config.toml
num_hidden_layers = 20
hidden_size = 224
n_experts = 32
experts_per_token = 2
d_expert = 144
d_shared_expert = 0
hidden_act = "squared_silu"
moe_layers = [0, 1, 2, 3, 4, 5, 6, 7, 8, 9, 10, 11, 12, 13, 14, 15, 16, 17, 18, 19]
router_score = "softmax"
normalize_top_k = false
routed_scale = 1.0
balance_loss = 0.00269
balance_bias = true
init_std_router = 0.0354
lr_router = 0.00221
vocab_size = 8192
norm = "rmsnorm"
norm_eps = 1e-05
tie_word_embeddings = false
optimizer = "soap_variant"
learning_rate = 0.0136
max_grad_norm = 1.0
batch_tokens = 131072
max_seq_len = 1024
train_tokens = 378300000
max_steps = 2887
dataset = "wikipedia_en"
Below are experts of layer 10 (counted from 0) of a mixture-of-experts language model. Rows are named router (the router's row for the expert), up (a neuron's input weights, with its number) and show model dimensions 0-223. Each number is 128 + 32 x the weight over its row's rms, rounded and kept within 0 to 255.
After each expert's rows: a language model's description of what the expert responds to. This comes from a sample of Wikipedia text that the model never trained on.

# expert 10
router [153 125 122 115 127 153 146 184 159  85 141 140 112  73 143 166 123 117 124 155 192 127 105 135 128 108 141  79 103 106 116 119 166 172 128 113 137 125 114 127 136 160  56 141 168 113 113 119 112 111  76 103 126 138 158  91  96 162 150 114 131 105 104  88  91 187 156 149 203  98 139 152  96 181 144 133  95  74 141 116  79 124 112 137 132 157 149 171 189 123 151 175 146 151 135  83 114 121  91  86 103 183 119  43 103 118 111 160 147 162 162 153  83  84 157 156 119  95 142 117 142 124 137  91 129 113 176 184  82 142 140 117 126 204  99 131 147 127 190 195  82 114 131 129 162  98 130  66 102 150 126 179 154 111 141  94  67 120 125  73 118 105 109 144 187  72 163  49 159 173 143 115 154 113 180 157 158  92 119  76 115 143 171 128 124 137 147 110 118 120  77  75 156 169 208 112 109 121 120 135 134  95 165 130 149 135 100 127  78 113 159 152 138 182 105 158 160 104 157 191 168 125  83  69]
up0 [ 57 141 101 184 115  96  77 109 170 103 176 140 139 115 111 104  89 137 170 114 157 105 116 126 120  79  99 111 141 108 153 135 123  86 117 118 149 121 171 108 143 150 113 169  67 113  73 165 103 147 151 167 115 114 135 137  60 209 104 134 145 131 177 121 179 138 176 160 111 104  81 100 111 135 124 147 111 109 116  99 154 128 151  88 176  85 117 188  51 130 127  99 139 127 103 126 143  79 157 189 145 138 136 144 109 107 155 169 133  99 120 149 163 109 133 146 151 100  95 146 118 124  97  99 101 132 148 209 171 181 149 175 183 129 103  93  75 118  82 171 159 140 150 155 117 126  78  63 174  83 159 164 162 157 115  95 154 115  48 117 129 113 130 108  88 117 100 153 160 142  76 129 110 169 148 109 118 147  80 182  86 136  89 116  72 144  91 152  82 145 119 119 160 135  99  88 167 102 129 115 131 109 156  78 139 105 147 101 169 170 158  88 163 101 121 205 156 193 119 164  99 110 166 175]
up1 [101  65  97 154  84 121 107 112 142 184 136 131 121 129 160 105 172 116  91 168 164 102 140  90 131 150 151 213  86 133 118 198 142  91 135 222  70  99 160 141 145 121  99 164 119 133 128 144 139 135 157 169 141 147 111 162 149 116 140  66  53 118 209  99  81 151 112 111 146  96 190 139 181 115 100  86 195 139 169 105 114 152 105 121 103  90 132 146  99 104 135 134 159 137 122 178  87  66 107 128 111 104  83  95  85 224 131 113 120  59 161  90 172  79 146 204 128  85 103 123 111 147 109 150 138 142 147 142 123 149 119 181  59 108 161 149 181  83 148  98 166 132 137  94 161 176 191 112  66 134 150 176 133 159 129 134 100 135 141 133 135 162 117 150 136 169  67 129 153 129 115 116  98 176 113 108 118  99 113  80 127 121  75 115 147 109 103 127 128 108 148 127 128 101 170  97 117 117 109 119 166 138 145  70 103 137 172 127 101 153 123 100 142 110 119  85 131 154 156  96 118 107  93 151]
It responds to: Word endings, mid-word pieces. Suffix pieces completing a word such as -ing in knowing or outlying, word pieces after wh or qu, and words like time, even, possible.

# expert 20
router [ 93 152 125 134  98  93  90 153 171  42 120 141 147 137 134  64 179 102 110 132 109  77 190 112 121 116 121 136 126 104 132 123 106 148 158 107  83 126 131  70 142 154  93  84 129  99  91  73 126 170 119 110 103 142  51 133 181 152  74 199 115 106  91 170 138  85 104 126  99 130 166 124 118 190 137 131 159 120 111 155 106 134 103 146 128  44 203 132 157 138 169 152 112 148 104 145 138 119 181 134 157 110  85  91 141 104 150 134 124  88 104 124 144 113 140 164 140 142 130 153  78 124 167 150 131 108 127  78 126 168  96 104 116  99 167  76 117 105 129 150  93  80 153  85 120 132 139 137 183 109  86 137 142 138 159 177 100 135 131 132 133 110 123 128 114  90 133 187  25 103 114 185 109 195  98 186 174 159 105 164 171 126 114  82 157 126  83 184 145 138  70 132 122  90 125 174 158 121 182 107 115 145  67 118 150  72 106 141 121 145  60 128 190 105 110 142 123  74 111 122 157 143 163 124]
up1 [138  87 132 148 130 136 152 131 210 165 110 103 151 135 189 177 175 122 148 158 138  92  99  48 117 128  80 185 101 180  75 130 149 153 138 129 178 183 177 147 142 194  85 143  85  80 153 123 131 186 159 167 102 157 131  85 153 157 113 142 102 152  95 115 136  49 141 124 129 127 143 115  94 157 108 113  89 123  93 113 109 129 135 129 165 135 115 106 111 137 101 143 123 131 172 161 183 106 163 144 153 163 156 162  81  60 111 171  99 136  73 124 207 228 155 139 135 112 109 143 137  94 125  68  77 147 125 134 174 147 130 191 138 121 139 133  73 169 165  97 114 108  81 143 130 100 102 118 183 103 117 114 119 100 105 114  83  60 177 107 138  98 121 144 160 106 119 178 147 128 101 136 106 157 103 107 100 133 145  97  62  93 138 126 146 141  87 116 128 132 129 129 144  73 133 136 177 126  71 149  72  79  92 186 122 164 137  77 159 119 151 127 107  83  93 151 128 150 148 129 154 160 141 154]
up2 [101 108 161  98  84 149 134 117 123 112 103 144 120 137 153  98 134 141  69 124 129 200 137 155 137 160 193 115  94 111  66 112 115 191 126  80 126 113 155 178 163 128 127  84 150 182 145 125 126 142 158 155 102 149 105 168 143 146  81 131 125 108 173 145 179 118 130  70 109 114 123 234 137 101  96 151 127 102  82 126  80 146 110  72 101 125 158  63 132 146 140 166 179  91 172 158 176 116 147  83 168 141  91  62 162  82 114 155 153 163 151 120 111 109 101  87  75 112 126  65  90  80 153 149 104 140  83 100  76  86 147 191 130 171 150 193 120 110 132 152 170 121 120  91 136 141  96 133 105  91 102  94 109 120 131  94 192 150 122 184  91 131 138 134 109 109 179 123 163 153 122 148 117 133  54 178 123 186 156 119 124  75 101 169 143 166 154  95  95 162 123 127  83 132 174 150 154 127 135 160 101 139 141 142  95 163  88 133  99  92 125 165 163 108 125 129 123 179  64 101 166 105 155 107]
It responds to: Line breaks, word endings. Line breaks ending infobox or table rows, and word-final pieces, especially the y of adverbs and adjectives, like temporaril-y, craz-y.

# expert 14
router [ 97 154 140 113 107 129 173  95  91  76 124  91 166 167 124 239 124  79 139 166 128 168 165 110 103  84 142 114 146 100 125 183 167 146 109 129 121 128 121 164  88 136 150 106 178 167 142 137 135 132  86 171 132 125 112  91 144 131 107 112 112 116 142 158 165 161 128 137 161 103 159 157 119 165 117 102 145 160 132 125 100  98 180 116 118 110 141 120 117 138  68 165  89 171 160 133  69 155  96 106  63 127  88 186 126 157 153 111 159 120 125 152 138 108 131 151 131 113  24 162 156  92  88 127 182 157 100 173 131 116  62 130 112 171 146 151 158 150  78 128 132 140 138 106 130 135 110  86  75 167 106 179  85 173 141  94 120 101  44  95 165 184 127 116 158 131 163 181 190 137 172 102 131 121  91 141 103  42 191 101 134 104 132 122 126 121 157 123 163 117 124 122 155 136 150 131  96 140 168 159 148 143 122 113  86 121 168 109  98 112 161 199  90 137  98 118 110 105  43  71 138 143 110 183]
up1 [205 152 101 115  98 120 165 128 153 153  92  44 144 124  83 110 183 137 151 130 125 121 154 180 138 125 119  86 129 114 123 100 122  46 193 139 130 149 138 143 152 122 175 121 159 117 119 116 121 172  88  98 161 122 112 155 113 130 128 135 129 140  55 188 126 114 117  92 132 160 131 175 143 104 115 151 160 122 156  98 151 165 121 175 124 167 161  99 126 148 151 124  97  61  52 135 131 110  59 126 128 126 157 101  90 115 114 112 148 147 115  82 201 116 135 148 129 119 153 141  94 164 115 145 149  74 107 107 183 140 119  66  93 120 140 153 155 221 120 175 123 136  69 190 155 126 198  93  81 148 145  63 150 156 118 118  68 117 144  85 136 157  99 129 182  74 133 188 150 157 142 127 158 162 125 181 107 107 142 189 151  77 137  99 180  78 137 132 179 122 126 114 128 116 125 131 142 171 119 102 142 138 124 126 140 158 143 151  82 119  89 155 128 160 150 100 132 196  85 114  95 110 120 212]
up2 [149  85  80 125  93 150 139 120 118 119 124 107 115 108 121 162 152 105 102 145 175 137 168 134 136 108 164 123  89 118 116  86 129 142 174 114 156 127  60 134 164 151 103  68 130 134 142  92 146 148 121  81 144  87 132 124 172 166 109  54 116 140  82 130 120 143 146 133 144  51 102 145 147 126 110 127 114 165 130 176 119 147 107 110 129 111 143 204 173  97 148 139  92  92  95 141 107 177 104  93 104 125 178 168  89 151 151 128 131 194 187  88 106 139 140  67 104 103  63 159  83  92 108 117 102 106  76 138 122 127 129 154 137 158  78  96 173  60 145  49  75  66 151 140 147 128 107  61 101  95 140 184 119 189 109 111  96 164 161 123 148  86  97 117 120 150 137 170  99 105 138 131 131 125 142 181 152 114 169 149  83 130 160 112 104 126 141 166 214  79  99 162  98 143 140 154 111 167 146 113 123 135  99 116  81 197 137 120  81 122 170  28 151 119 117  93 101  85 146 134 142 118 121 190]
It responds to: Vowel pieces in names. Single-vowel or vowel-cluster pieces inside foreign personal and place names, often in tables, such as Ta-e, Arr-o, F-á-tima.

# expert 22
router [124  99 111 100 142 173 162 121 104 152 149 159 161  65 184  53 103  97 126 119 150 134 169 142 118  92 103 158 160  68 140 156 106 103 154 167 140 155 168 131 132 122 165 100 122 102 179 167 157  74 163 136 187 153 139 165 143 145 146 148 197 139  96 138  45 114  96 111 133 138 119  98 123 159 144 162 172 133 186 141  89  54 123  92  65  75 123 176 168 125  79 132 139 118 101 142 131 161 139  94 133 160  91  84  91  85 148 104  91 138 152 145  84 169 101 116 133 114 107  56 111 117 127  92 194 139 110 143 166 135 118 150 150 163 117 123 119 126 148 192 123 119 148 104 122 145 150 132 177 137 109  88 150 182  91 119 123 113 106 178 155 123 146 147 152 148 112 174 112  99 158 121 130 181 143 123  76 177 147 104 183 123 133  65 152  80  73 147 177 145 173 163 169  73  96 113  65 136 161 102 140 127 132  63 116  75 119 115 140 163 115 152  83 119 153 113 152 133 122  64 167 105 133  59]
up1 [126 155 107 125  72  99 183  99 156 144 125 113 131 138 155 152 140 126 135  77  89 102 153 118 125  91 109 154 130  59 180 128 125 110 149 124  90 124 150 131 176  98 126 134 134 137  60 160 160 166 101 152 165 112 121 171 134 141  86 131 158 165 140 176 131 167  94  90 175 166 138 125  87 101  90 112 108 103  98  88 119  71 123 123 189 122 169  75 110 119  95 117  52 137 100 146 123  96 113 153 157 118 167  95  70 151 157 126 109 109 110 132 123 136  81  97 193 172 137  94 128 112 137  59 118 185 200 144 107 132 100 127 207  95 117 105  84 114 171  95 137  78 111 153 106 108 113 146 118 120 135 117 141 111 163 136 163 172 211 180  98 111 160 132  89 198 107  73  82 123 154 150 137 144 119 167 129 137 163 115 114 105 149  55  69 119  63 163 124 117  82 133 163 109  31 104 140 128 115 138 129 176 183 109 112  87  90  98  98 126 114 120 130 180 167 138 123 170 113 152 173 162 124 150]
up2 [ 99 156 167 164 146 174  93 161 113 145 149 168 184 101 150 103 144 118 137 127 186 122 130 115 181 112 116 105 157 124 108 113  94 126 134  89 149 135 128 174 171 125 171  61 155 165 170 112 142 130 151 133 124 145 108 120 154 106 126 165 148 130 119  55 132 109 141 229 141  92  71 130 173 160 101 131 156 204 117 116 141 137 140  96 117 143 132 171  93 157  90 127   0 147  82 182 113 147 133 112 135 131  29 137 150 134  68 178  69 103 117 170  68 128 112 132 148 132 147  44 106 114 129 102 152 149 137 122 139  73 133 102 116 143 152 117  96 139 158 146 127 106 101 135 135  64  76 109 110  46 134 103 167 104 157 118 127 151 184 109  94 110 174 117 105 120 114 139 125 171 161 153 152 133 116 147 149 114 106 177 162  66 161 103 100  82 113 137 143 119 113  94 118 127 128 178  91 143  97  94 165 131  95 159 109 148 136  71  98 169 120 142 172 130 143 101 134  73 158 152 153 104 168  98]
It responds to: Labels and punctuation separators. Colons after labels or titles (Frequency:, Good Old Boy:), opening parentheses, slashes, semicolons and dashes in lists and infobox entries.

# expert 2
router [ 99 158 135  80 116 101  64 143 115 149 148 122 152 135  93  76 113 113 105 165 192  80  76 159 106 105 127 163 125  91 139 103  74  94 165 131 131 124 157  90 126 134 102  99 164 114 176  90 166 154 145 131 117 147 117 154 144 115 102 112  96 131 157 118 195 146 132 152 109 111 151 147 103  99 169 138 181  99 167 127 125 118 156 147 149  86 197 110 144 105 150 158 120 162 175 130 108 143  68 107  94 152  64 106 127 100 155 171 130 176 102  79 168  77 156 127  91 107 143 188 105 218 136 161 178 197 142 136 132 105 153 135 135 140 138 142 134 154 139 178 131 106  88 136 130 162 121 183 122 138  85 173 124 116 111 174 162 158 136 141 136 112 134 168  95 112  89 101 128  86 122 149 109 156 121 103 121 107  77 188  80 159 127 124 150 176 154 113 155 108 158 162  92  55 135 144 223  66 177 137  75 177 118 115 115 120 161 117  90  41  69  88 140 154 111 133  95 111  79 144 111 116 119 186]
up1 [ 92 166 119 131 107  98 141  69 162 107 111 123 146 190  72  99  89 153  41 133  99 184 142 149 115 137 161 106  65 149 146  54 127  53 141 131 155 136 115 150 191 123  78  76 112 109  99 116 107 100 124 112 129 169 113 113 124 159 116 153 139 138 120  62 139 118 165 109 139 109 128 152 131 119 157 140 166 109 106 115 120 124  86 134  96 114 101  97 145  88 154 146 136  95 139 134 117 144 196 126 205 175 138 135 121 144 109 114  67 115 177 183 159 155 190 137 130 165 128 151 163 115 143 119 139 157 133 178  87 148  95 178  88 218 141 163 179  91 171 131  55 184 105 123 132 113 186 125 118 132 162 144 134 165 117 149  26 167 122 114  79 103 155 204 153  81 130 123  87  88  78 101 103 119 134 153 114 134 142 128 118 122 128 102 144  84 167 137 110 127 129 109 180  87 142 135 155 148 101 111 138 134 118 197 170 121 142 152 112 134 167  89 116 155 138 148  76 126 145 105 149  75 126  76]
up2 [129 105 188 116  98 109  84  93 141 189 114 183 108 108 128 127 185  76 123 186 128  95  80 135 127  61  94 164  97 146  84 102 169  96 121 136 107 142 117 107  88 146 123 138 120 175  91 101 129 130 124 146 109 135 155 133 205 116 109 120 153 110 156 160 154 121 158 148 173  90 132 148 133 146 111 129 162 122 105 188 121  90 168  76  93 164 122 180  98 205 160 112 127 137 145 190 119  89 110  48 136 116 110 114 127 117  91  98 173  42 117 151 179 183 112  52  79 140  99  86 153 144 163 120 113 161 145 122 123 122  92 134 109  74 195 132  99  80 119  92 156 121 174  93  55 110 151 168 117 160 140 154 129 124 136 126  76 119 129  84 122  92 133 163 183 156  96 166  82 141  68 136 137 159 117 108 123 124  80 135 142 107  68 127 102 148 183 100  58 116 137 110 117 100 171 112 111  98 179 120 146 101 149 119 100 132  96 137 186  97 121 115  98  98 140  92 158 158  70 160 128 110 114 149]
It responds to: Determiners before nouns. Articles and possessive determiners in running prose, often after a preposition, such as the, a, its, his, their.

# expert 29
router [ 88 132 112 150 105 177 121 171  87  89 138 108 129 131 158 177 103 117 103 168 187  87 132 124 149 168 104 150 139 152 124 128  90 190 125 162  92  96 159  82 127 103 170 184 123 127 150  79 127  84 154 133 126 128 182 103  85 183 126  95 118 131 143 109  67 130 140 140 131  96 102 156 185  59 135 104 114  62 119  89 123 107 210 152 103 115 131 110 165 141 123 166 104 156 124 110 134 112 169 180  90 116 153 151  89 205 115  82 125  87 159 188 120 133 153 119 133  98 152  74 199 151  83  82 167 118 112 115 101  87 132 138 131 151 127 136 135 100 112 131 142 113 110  92 144 121 112 143 121 182 139 115 153 142  85 122 122 149 120 124 195 152 167  72 124 154 129 157 111 117 144 133 115 130 172 104  84 113 134  43 136 143 168 169 167 157  88 127 158 104 153  75 147 128 136  70 220 133  83  95 178 174 190  94 108 176 128 121  96 103 128 105  70 105 218 118 115 132 132 100 114 141 143  94]
up1 [126  97  94 119 110 111 130 104 125 121 114 126  98 125  99  62  56  81 138 123 141 122  62 138 155  56 102 134 126 134  99 144  96 117 204 183 148 188  81 119 114  96 102 129 110 157 126  89 170  83 129 117 172 148 161 100 117 115 159 110 175  65 151 120 122 151 133 130 147  92 129 178 130 114 119 165 146 107  93 170 100 144 122 142 124 154  96  78  75 159 152 137 100 140 154  89 137 149 135 160  78 135 131  68 191 166 119 124 136  96 117 128  99 136 115 134 110 154 145  61 128 120 108 154  69 132 136 154 129 142  98  40 189 152 167 103 119 150 177  87  77  76 116 115  76 156 138 164 119 157 167 162 123 128 156  99  75  37 166 139 113 200 155 103 103 153 150 184 177 175 158 141 140 118 130  57 128  83 116  96 195 142 141 165  94 140 148 131  99 161  92 133 135 117 156  90 134 170 142  60 114 146 132 148  84 105 132 123 145 122 123 103 131 150  66 167  95 155 173 101 110 110 166  94]
up2 [159 138 166 114  95  36  82 153 147 144 134  98 135 105  64 189 118 109 122 137 127 215 175 109 155 171 112 128 135 109  57 158 156 128  92  86  74 145 132 114 174 142 160 158  61 174 128  69 130 116  99 181 127 184 132 124 155 113 168  97 141 177 159 152 167 122 113 111 112 114 133 145 101 168 138 107 154 129 135 109 120 187 148 112 151  78 140 114 163 151 140 171 105 119 112 177 109 189 110 167 136 130 169  86 121  65 126 108  95  80 160 140 103 142 113 101 140 169 141 137  91 100 115 174  75  72 154 134 136 195 172 111 159 156 142  96 192 160 103 160 115 122 127 159 127 158 106 140 158  59 125 137 121 131  95  81 137 111  90 132  96  98 160 103 138 127  41 152 159 130 180 122 109  95 136 181 141  96  88 127  99 138 104 110  75 143 113 157 111 135 140  87 124 108 129 169 130 140 156  63 128  96 111 155 187 115 110 101 101 142  99  79 141 165 152  58 133 159  96 122 151 156 170  80]
It responds to: Sentence-ending punctuation. Periods ending sentences, line breaks after headings and list items, and clause-linking conjunctions such as but, while, although.

# expert 13
router [113 148  70  81 138 167 146 165 172 126 129 118  93 207 159 112 168  91  76 124 141 141 114 149 104 183 152 197 114  69 116  81 141 119 152 170 104 134  99 129 117  91  92 186  90 106 137  97 138 123 130  76 136 154 180 150 126 155 157 119 104 167 177 146 158 173 135 139 118 102 149 226 101  85 161 100 101 140 116 115 159 194 111 209  96 108 135 157 161  77 106 144 170 180 154 119 151 133 127 170 105 133 165 118  96  76 163 109 114 146 104 125  77 162  87 130 141 111 108 152  92 167  88 101  91 146 131 130 142  83 129 113 180  41  78 134 135 143 127 131 151 106 112 149 118 154 124 106 109 127  58 154  84 128 113 174 128 132  75 196 132 143  81  48 109  87  93 108 131  61 170 133 133 161 149 153 180 163 125 116 162 134 124 165 186 158 134 111 175 124 114  82 147 139  83 142 148 102 123 134 142 107 118  97 135 126 151 166 170 141 156  90 100 149 145 128 108  85 105 110 130 117  93 180]
up1 [ 87 124 128 109  79 108 104 141 166 164  93 187 156 122 167  78 177 150 111 139  93 108  65 133  84 141  58 115 127 108 144 104 142 150 139 181 126 126 123 129 141 149 139 160 199  90 111 119 157 187 126 131  54 135 153  76 131 128  38 169 152 108 155 102 167  88 108 157  96 149  75 121  92 133 140  93  54  93 141 154  92  85  95 127 116  81 120 120 131 142 113 128 139 142 108 118 150 195 158 189 214 143 135 114 139  99 106 128 142 158 166 108 100 140 111 141  91 131  70  95  81 143 142 119  84  96 176  90 161  80 147 121 161 168 108 109 114 111 174 153  96  98 129 117  80 182 163 141 124 122  84 163  78 206 115 149 148 158 153 160 104 153 170 126 140 107 144 161  74 106 132 114 174  89 179 219 107 161 122 159 132 139 122 114 153 150 113 107 116  99 172 142 105 137 170 119  79 103  82 112 130 125 172 113 103 156  87 117 143 158 132 106 136 112 122  84  79 132 147 118 152 180 164 101]
up2 [182 122 143 178 133  72 123 142 158 149 145 147 191  94 108 109 181 103 120 126  98 132  76 166  59 120 126 144 119  85 140 105 122  70 133 141 134 150 139 116 118 102 141  95 120 108 169 168 100 150 152 114 183 151 182 118 112 144 182  80 111  27  29 142 126 121 197  90 135 109 103  66 131 138 146 171 133 143  98 127 121  93  82 108 107 131 120 117  70  99 116  97  79 174 133 133 173 102  97 200 180 123 175 159 157 142 134 149 121 105 142 184 115 104  91  58 102 120  93 154 130  95 128 145 128 166 136 145 125 126 191 132 162 169 130  72 110 111 144 115 101 126 149 106 121 126 162  89 103 107 172 121 154  99 189 145 148 126  96 138 154  97  89 148 123 159 116  56 114 101  99 110 115 160 115 159 142 141 161 140 122 157 147  97  92  93 102  64  76  72 156 114 158 144 107 107 126 125 147 127 124 199 114  81 134 123 129 117 147 176 159 108 197 117 163 102  93 171 122 112 156 110  64  78]
It responds to: Verb-attached prepositions. Prepositions after verbs or clauses introducing place, time, means or cause, such as in, by, at, after, during, near, with.

# expert 3
router [129 123 193 133 107 172 126 123 136 137  97 131 166  98 127 131 150 105 146  85 192 110 134 114 157  83 187 100  79 155 112 133 121 168 106 178 183 135  47 118 143 151 137  72 137 186 129 130 105 178  83 118 113 138 170  97 112  43 103  76 101 139  90  97 154  84  95 119 127 143 140 112 132  85 169 125  78 105 194 177 133 131 170 131 136 159 141 186 123 112  94 103 162 146 117  87  88 112 128 113  63  84  91 111  87 144 163 162 140 188 137 147 137  91 112 145 169 168 117 140 148  91 124 112 126  94 123 126  73  90  93 119 136 154  69 152 106 131 119  52  94 140 169 124 200 152 168  89 150 166 107  65 130 117 132 144  56  65 131 150 100 118 130 141  83 139 161  53 100 127  93 129  91  87 153  99 113 138 119  97 131 100 136 168 140 151 121 100 115 153 103 174 101 158 124  59 156 106 111 168 145 135 120 145 157 141 175 125 170 108 174 155 179 106 169 154 168 110 138 115 108  81 135  98]
up0 [229 105 128 121 109 154 230  87 113 143 116  90 155 196  87 197 172 110 157 138 128 143 169 143 134 136 150 120 162 156 118 153 138 108 112 113 131 113  72 161 128 141 158 104 116 122 127 170 148 114  81 119 101 116 127 105 128 113  75  85 154 188 184 136 182 104 154  87 123 108 155 145 181 129 112 123 149 177 117  73 140  95 190 152  67 119  78 146  95 131 120 126 140  78  91 114 153 180  88 175 116  88 128 173  92 132 138  94  95 156 103 152 151  76 116 210  86 109 145 121 117 142 132 167 127 118 176  95 126 174 102 126 123 140 130 130 173  80  91 132 150 183 162 106  99 120 135 122 137 179 122 187 123 124 114 123  93 130 109 112 120 167  88 127 128 157 119 162 124 111 157  96 157 145 219 107 148 164 115 120  80  87 126 126 143 156 155 152 117 145 142  94  56 104 120 160 148  74 130 103  59 134 178 155 160  75  96 148 107 154 130 162 122 100 148 110 177 195 140 107 166 127 150  88]
up1 [147 120 197 138 118 131 121 106 128 150 127  85 144 129 147 126 163  56 178 125  94 155 148 144 138 127 117 144 109 124  86 113  62 148  92 149 124  82  96  77 131 179 174 109 123 121 167 109  97 120 104 180 100 183 105 143 114 142 149 108 134 163  65 201 170  86 189 158 134 102 158  96 136 124 156 131 141 112  87  97 161 131 144 180 172 140 125 139 143 116  98 180 122 126 136 209 120 167 182  48 143 139  98  94 114 167 155 154 113 143 107 177  85 194 134 100 212 133 104 125 120 101 144  80 186 101 134 120  99  97 150  84 105 122 134 175 133  87  86 159 125  98 145 114 207 189 118 121 130 131 139 157 195 129 104 156 144  94 168  84 133 130 141 174 102 142  92 171 146 140 162 145 167 167 114 122 133 141 152  77 139  80 150 123  85 113  84 142 148  99 139 105 182 113 179 167 107 115 109 142 105 114 127  99 108 100  93 119 136 102 143 194 116 117 152 179 188 196 114 106 169 130  83 140]
It responds to: Relative pronouns, table separators. Relative and demonstrative words like that, which, who, this opening clauses, plus pipe separators and dashes between numbers in sports and score tables.

# expert 27
router [106 134 112 209  97  69 102 158 146 223 120 153  92 134 123 110  86 117 155 133  70 118 135 124 115 155 135 116 181 104 124 157 177 151 120 115 124 139  83 125 153 104 127  83 104 144 100 118  80 137 115 141 113  98 175 136  76  82  73 117 140 138 115 180 191 135 137 120  89 131 120 132 160 106 114 121 143 129 173 116 169  86 116 121 142 146 192 146  31 124 127 155 153 113 132 127 155 143  73 111 124  94 119 134 175 160 126 164 130 116 142 117  78  96 148 142  54 143  90 133 128 103 155  99 156 130 110 101 132 116 112 138 143 146 173 146 133 151 141 128 149 147 140  91  94 121 148 148 112 135  87  95 105  87 126 144 226 155 142 195  86 105 102 153 144  83 104 100  73 117 102 150  92 166 159 133 147 173  75 227 176 182  78  95 126 201 105  98  89 181 145 124 112 112 149 167 168 102 123 148 114  64  49 111 156 100 121 146 132 144 129 110 196  96 109 134 184 145 125 149 150  92 133 140]
up1 [141  89 163 155  99  72 108 128 134 152  87 158  38 119 125  71 156 107  88 140 122 191 109 120 161 144  99 192 136 121  64 117 159 100 136 149 122 188 119 170 189 119 189 115 159 126 135 164 163 131 169  73 108  95 113 166  80 127 105 155  96 211 157 151 164 128 102 195 120 151 147 114 110 167 102 114 155 119 147 139 141 137 110 122 130 183  85 124 127  81 187 109 193 171 116 164 133 139 103 197 151 164 145 120 108  78 111 151 153 138 136  98 126 178 149 123 139 125  95 153  76 101 134 133 130 146 155 160  91 125  64  98 154  69 154 184  70 105 177 141 173 116  66 149 124  92 153 109 142  72 130 116 154 127 131 152 171  93 139  85 156 174 124 131 116  68  93 166  79 140 122 158 130 166  66 121 124 132 159 163 146 162 133 130 144 146 100 157 150 120 112 112 179 112 156 144 185  96  92 114  82 124 115 130 111 132 210 140 177  91 143 133 102 135  94 134 115 177 140 120 113  89 159 130]
up2 [168 180 131 129 163 151 111 165 132 102 153 120 105 142 161 152  70 147 144 106 107 187 147 156 117  98  78 100 190 112 135 156 118 121 194  80 100 104 137 153 104 110  73 135 168 107 122  95  99 144 174 111 150 209 159 130 143 148  88 191 121 141  93 186 137 123 127 124 108 120 138 181 143  81 162  60 113 156 175 115 194  94  68 103  53  85 135 165  91 143 113 109 120 117 141 163  66 106  98 131 110 145 118 133 167 151 157 137  86  80 121 186 185 100  50 137  93  88 122 115 147 101 106 130 144  99 146 105 109 133 145 152  93 173 127 146 135 181  72  99  93 118  93 138 150  90 144  93 122 123 144 136 173 156 132 148 114 121 116  68 186 150 155 130 108 123 112 150 102 156 126 138 114 140 167 115 179 117 141 105 129 136 164 107 109 120 132  56 119 120 164 117 192 156  65  95 194 174 120 141 157  94  62 100 144 111 126 116 181 111 141  97  85 168 116 135  95  89  60 132 102  85  97 114]
It responds to: Infobox dashes and articles. Line-initial dashes in infobox fields like Preceded by and Elevation, the word the, coordinate primes, election table pipes, and adjective suffixes.

# expert 28
router [122  57 175 123 146 179 144 138  82  66 162 150 145 169  64 116 127 116 131 126 154 131  99 141 158 111 119 139 140 118 102  86  88 186 175  73  59  97 127  78 117 127 227 178 163 139 151 148 103 112 128 108  81 174 110  92 137 133 153 133 139 141 113  85  98  89 107 142 196  82 161  90 113 118 211  83  94 115 127 181  65 167 115 148 130  92  87 151 139 123  84 133 144 111  97 148  77 108 170 126 184 121 151 152 191 104 138 143 123 156 131 153 131 144  97 143 113 142 139 108 137  97  92 128 141 124 164 139 119 150 104 157  90 112 128 162 151 141 133  85 171  66  75  85 155 113 152  71 139 140 129  94 157 133 105 158 113 156 119 106 134 149 154  83 132 156 148 132 128 112 160  69 115 137 155 191 159 147 124 138  56 135 136 130 138 193 120  89 135  81 108  67 115 127 110  69 121 186 107 102 161 152 149 107 182 168 149 126 128 119 145 193 118 116  87 143 156  59 141 126 145 128 113  58]
up0 [134 143 150 171 123  81 124 136  99 127 144 151 128 138  43 125  81 110 152 186  50 166 119  96  93 158 132 114 142 105  73 104 147 178 111  85 147  82 156 202 130 108 170 173 161 144 188 140 165 149 106 175  83 131 115 178 140 114 134 159 144 112 125 175 139  80 206 125 133 158 137 106 129 167 122 122 151 107 124 101 147 118 101 109 146  77 102 111 146 145 157 132  46 115  95 130  56 124 104 162 130 182  99 178 172 140 143  47 102  91  92 108 148 108 125 206 158  95  90 122 103 152  99 112 168 107 133 104 136  78 131 153 136  83 102 126 114 146 113 121 100 117 158  81 125  77 125 127 151  82 167 127  91  48 142 113 148 116 184 129 132 171 115 104 113 140 155 150 160 110 128 123 144  56 103  91 104 114 112 130 159 113 205 145 162  86 143 103 148 134  88  78 141 119 116 135 115 145 165 162  70 199 119 161 129 104 130 146 152 118 113 128 136 111  73  56 143 156 137 160 174 155 155 131]
up1 [140 155 182 180 178 118  85 136 108 127 106 163 158 152 132  43 185 116  91 135 127 142 180 105 142 147  98 157 170 179 128  81 157 134 128 162  88 165 133  86 173 173  90 144 148 105 120 134 171 143 139  85  59 115 159 178 212 166 111 149 121 111 118 103 156 144 100  78 136 163 131  83  99  95 149  95  95 125 157 102 153 149 138 178 121 102  66  83 128 105 119 111 110 135 167  87 153 145 109 156 176 111 136 130 147 129  83 125  50 103 149 143 136  84 113 143  92 106 128 124 145 111 138 102 132 128 128 128 126 139 129 147 115  92 170 117  40 164 103 117 123  99 116  83 150 128 125 150 139 120 114 132 103 112  59 138 179 150 166 178 150 183 189  84  89 113  80 131 146 113 150 121 108 193 107 161 154 119 103  86 111 127 105  52 133 113 115 160 155 169 137 176 139 103 170 170 136  94 118 113 135 193 122 139 140 147 111  95  97 157 132  77  89  79  82 167 184 114 176  65  91 176 155 111]
It responds to: Inner word syllables. Middle syllables of longer Latin-derived or foreign words, like cons-ci-entiously, diagn-os-is, coali-ti-on, der-iva-tive, and prefixes such as adm, super, trans.